Experts of a small language model.
Size: 10 layers, width 256, vocabulary 15196, 74.5M parameters.
Training: a variant of Adam for the experts, 4029 steps.
Below are experts of layer 2 (counted from 0) of a mixture-of-experts language model. Rows are named router (the router's row for the expert), gate (a neuron's input weights, with its number), up (a neuron's input weights, with its number) and show model dimensions 0-255. Each number is 128 + 32 x the weight over its row's rms, rounded and kept within 0 to 255. Numbers have three digits each.
Before each expert's rows: "gets" lists some tokens that make up at least twice as much of what it gets as of all text. This comes from a sample of Wikipedia text that the model never trained on. Tokens count by the router's weight.

# expert 58
gets: " ", "\n", "0", " |\n", " —", "1"
router:119146071139185218141144087096166160168168149140096173133098116080120145121095197152144060160122132079110137121175121175090137177102190108173116157099093100085166093110119124064136107154079113099152128139141071101133106176157122148068087117091150091183089078147143117094142079152121110155147188130116112134134161135110153144160105082111140099117121124125096139107159136143113153200083145111131179100113108168075068146131076153128111136122145155062057133116075152147129111102135168122104077130148091165158174151085089127152090170180155117131133181118126136134181126107108110094089120110142159105176206126138180129070140157155168089137142094160144109159079141120090222178121112113172077150088147111131139100084095161114075120111081124135113121161106102103127102098147112
gate2:174106144128120170131125100149167144129159142140134098119154143143139178157105064138151138082159112098131107157137162173113163133123137110161117126058108152134110107127171127195150089127123118162109086107142103102074179133110150173182114091094070123104136146111173103157126137096138139128077081132112090150176130163133135162111000090142130101201177081171152115166086188147111103139111137160093143150128167157092168083134167169097135148202137118085120141130137119104141147141149086138199104084145113201093133151169151118134105161158094051142131149131143199125131167126108077138136158038182162100080114139202139103166178117115151084078134071168076163135146181111121110107147095098093137123125099138126159099134140114069120106134132167168121135124125142163159174137124093
up2:155187122192163124157143113129149030104089159166144083119150160078167102165093146070104070144167120107119166117167199155126079138108131127125142131085180187117108111132100112144135111150123153154094145108115090139120178109158107184130117091115128067115119129199154129156135135122123143163103185133131137131127093178164108105131136135118101146172172152126134105128123165146057131141138054125082115108129119167094134074138165182116120098179140133083178164132170134111179153062140149145113109110087104122094200143141139107089114090185104139095193115155163138127117179189122136131135129121152176139131099115167169169165133126084118127133147140139034114204129109098131122131071126118133188144062109081149113102126140126149140125111140163167078177207075067201117161134116136

# expert 38
gets: " and", " a", " he", " which", " it", " The"
router:131127102171121137150165149142160104059144145127165168176088168148137149106162120185164146156129129087170129149088127143160064168126152128110092119152102117094112105129144085096124143128119160175178125130146131151061171155172126129077173164099106157120118117113150157081153070150148130127112067145191134120095213085121132102123176160125160074149086115157072062105142147090164118144051150140097134190097177106086087155129117077138118154160159155113107127097082121106130129110143129062108162140090135122127061094168071129115212152108075112088107104158140080109069090126079172174116141136131162102106185131101149074088144190094142074108074095164190097117136119136112091116131111121116177087136093165113139122132193158117103160108178115093150138065123131144109131082092136
gate1:123152124121092082150110129069107158148164156146096105140140126130168107127079140110120096169147112091154112207142165104205113138089111165165183158097108081127132132091137183138147179131118153161089203123150112107103120120122119159132196121135165142135159093187127133139129143165119084148092096073130106125145097113144165132168190120149104096192106074072111125103128146184104089097122068136125111118174118069073177143090102134128149160158147190137088137151173107101128094145050178096107073125105146162221190188130108189101104187153116134121158121116109123142135174138118142111117107116074120150106157161178175081081108111138125109175153128162091167130139094138136203114105165143137149143144140083129082056131170148108123107121125171083160118131172162178172141112192129
up1:183062134092086133094196072130138136155108093126140080147170083119122115116215112084116117126117176108097128113130129138099173096179114104075129143117180109120106122132159148158096161127119120071146122195167160129188140122121087107179148143152100105139106089105082153132043179129081148128168066086111148137095125086081111067099111107124090188076140101116130148105136120116136166109158121123118158145113205125149097114082128141170107139111064114132098149155140108122125139138147114106159168155165084182132097069178174122155186113157125111139112118142145131142160138076107096163100169131158075149106129142121123146134120106107139155101138103154122075111150148070121090146094135082164087134201153080085087069122058126125186163110078084178085131140107181039131095153097146

# expert 25
gets: " to", " was", " a", " after", " had", " would"
router:114138084139138161096067121137121085088158076099148101143108139112173129084106099112100139175175065136122157141158091095066112136130126079136098126146080112143116115167115142122116102119138116100115174128106116133156104060128191177135125080161168177096118113157083189147167134109162105177126188139108113122134179166127169157108124107161131132126187109154068124168117162129186151096165112171128152111054129152090109158158145171151120079166142154147162121102126108054147112137135066114138150150192131117096108099110137119108159162141126113127122108206090161101120126158153186124124100119171123221146149167172197141099161109160122152114157187115135196143132128167102151076132121080067145064100123173178148126090138196089172086102120183107172096141081128062159170128124125
gate9:117132133158088156092129120100125117084116123095094041147106166162121121077133157099181128202107118102151125163148147079159119134124124162129179155115081131067124143081057171063121078113200081160099101191071104183097108122114143108087148087147137110133166178142121109142142143197135115180091133098064088083169129130117093123106140096094128162111104133065133122109129084116127134085101103068090114163134098140109107144099136064109089205131147177135117121094161134122158159089091151129113071090125070169138152125123065127130200115068123110117081194144111125098134100149140128099154148134098178091111078129101166058166098097087136093130114098152151099113139099104131160164093164150113135087098129155151153148083192113132117144096136136108149151091083072138206162138124132
up9:111120104095118142093149128163125125100087193133081135148148107093113116127146127085153154136101159135098124167129190181135093120106134131188156195134164114102135142157090121123129127125157084129106092159086095149136107140137129090111106133129077085173166143093116107162124131206163103127100102168087059116141108149149172067093140138156124109145063174109176148102120110118131121113171151087170103121146174131125148160130156113120120096169168140159141156132145149211170107101133150153137096120076150135168133155087116121129175102124155096177051146113134135107104122123090099110186230222130151060131061135105128108166119091081120088131111112136090082155170140109128096196118157129096173110122152121154092139116232051089150114174152116147146098060131163089184128164176151

# expert 62
gets: " ", " one", "12", " st", " an", "13"
router:117213085122159176159141073154120106117135110089125100112129138111104053148127169112154122121105154163148131158138121096078064182116073143126108165157125165132173132172114080138126110120171096103195141098086140095142139142169094174098114099123103097176117117148111127122143049115070157191101116094081129088096157112178116105107070115090102082072147113176152148112163083181127111142113134075087125179108073129145129125093105164109100134137132187129190085102087088199140145118122134133109131144099169116089169139152102149089107106151086108137157174137156084105135124151132129142134138127140157169188164102119111135179145127145122170189145124106141119103095100106053133136147162176104151154099208130136094158106164151169056207136133104218161178126153069124103118120148140
gate3:127130150120110137126171155145137185059143092130103088132139156144194102117155092198137193141102096152141121182134103118107139104154110133153052103192152078126130132121119132136109091090071104134163081129108142157057159108134149099078156143117084144131187126060132143113106117102120136164139062146147148112133145105132078142116057159143080119124139032102116160124146128111111139114148176102133130149137137094135160136136180143134136171071158128147126122129113104120133200083143141150116172140102135119108053128108146154156173112115100079161046158144083135119155072119152108137126163142000096114149075166120110147183049203114031127168134099114112128090110117149123061136138120172112065116131139125094144140099147168125121117125180078148109163094161105111119116119129130
up3:154133126122088142176116111136157174008163151083153153135164144102196076105120112164078144178193147153145091146110171132092125107135132109137132132142128122122165143122110110088109103101129157114152123147107141082147127105097151156137147181121147082131163091168108116090128104096126107147158107131094124146137107096110052126080067151164099130082180079115169102138143105135128139144157114093133113144111080076209114107117160166100135120162132145131183112121116092143118164134127105124101180157074098101119099126106140138127163126115102194155116166126118130090181097135174136132197206182077139095146123170118111115114093117124088176151127118125090094101075099071107146079109086201139059123112157099135152111098121198146123181124129127188138146122108000147082106102124193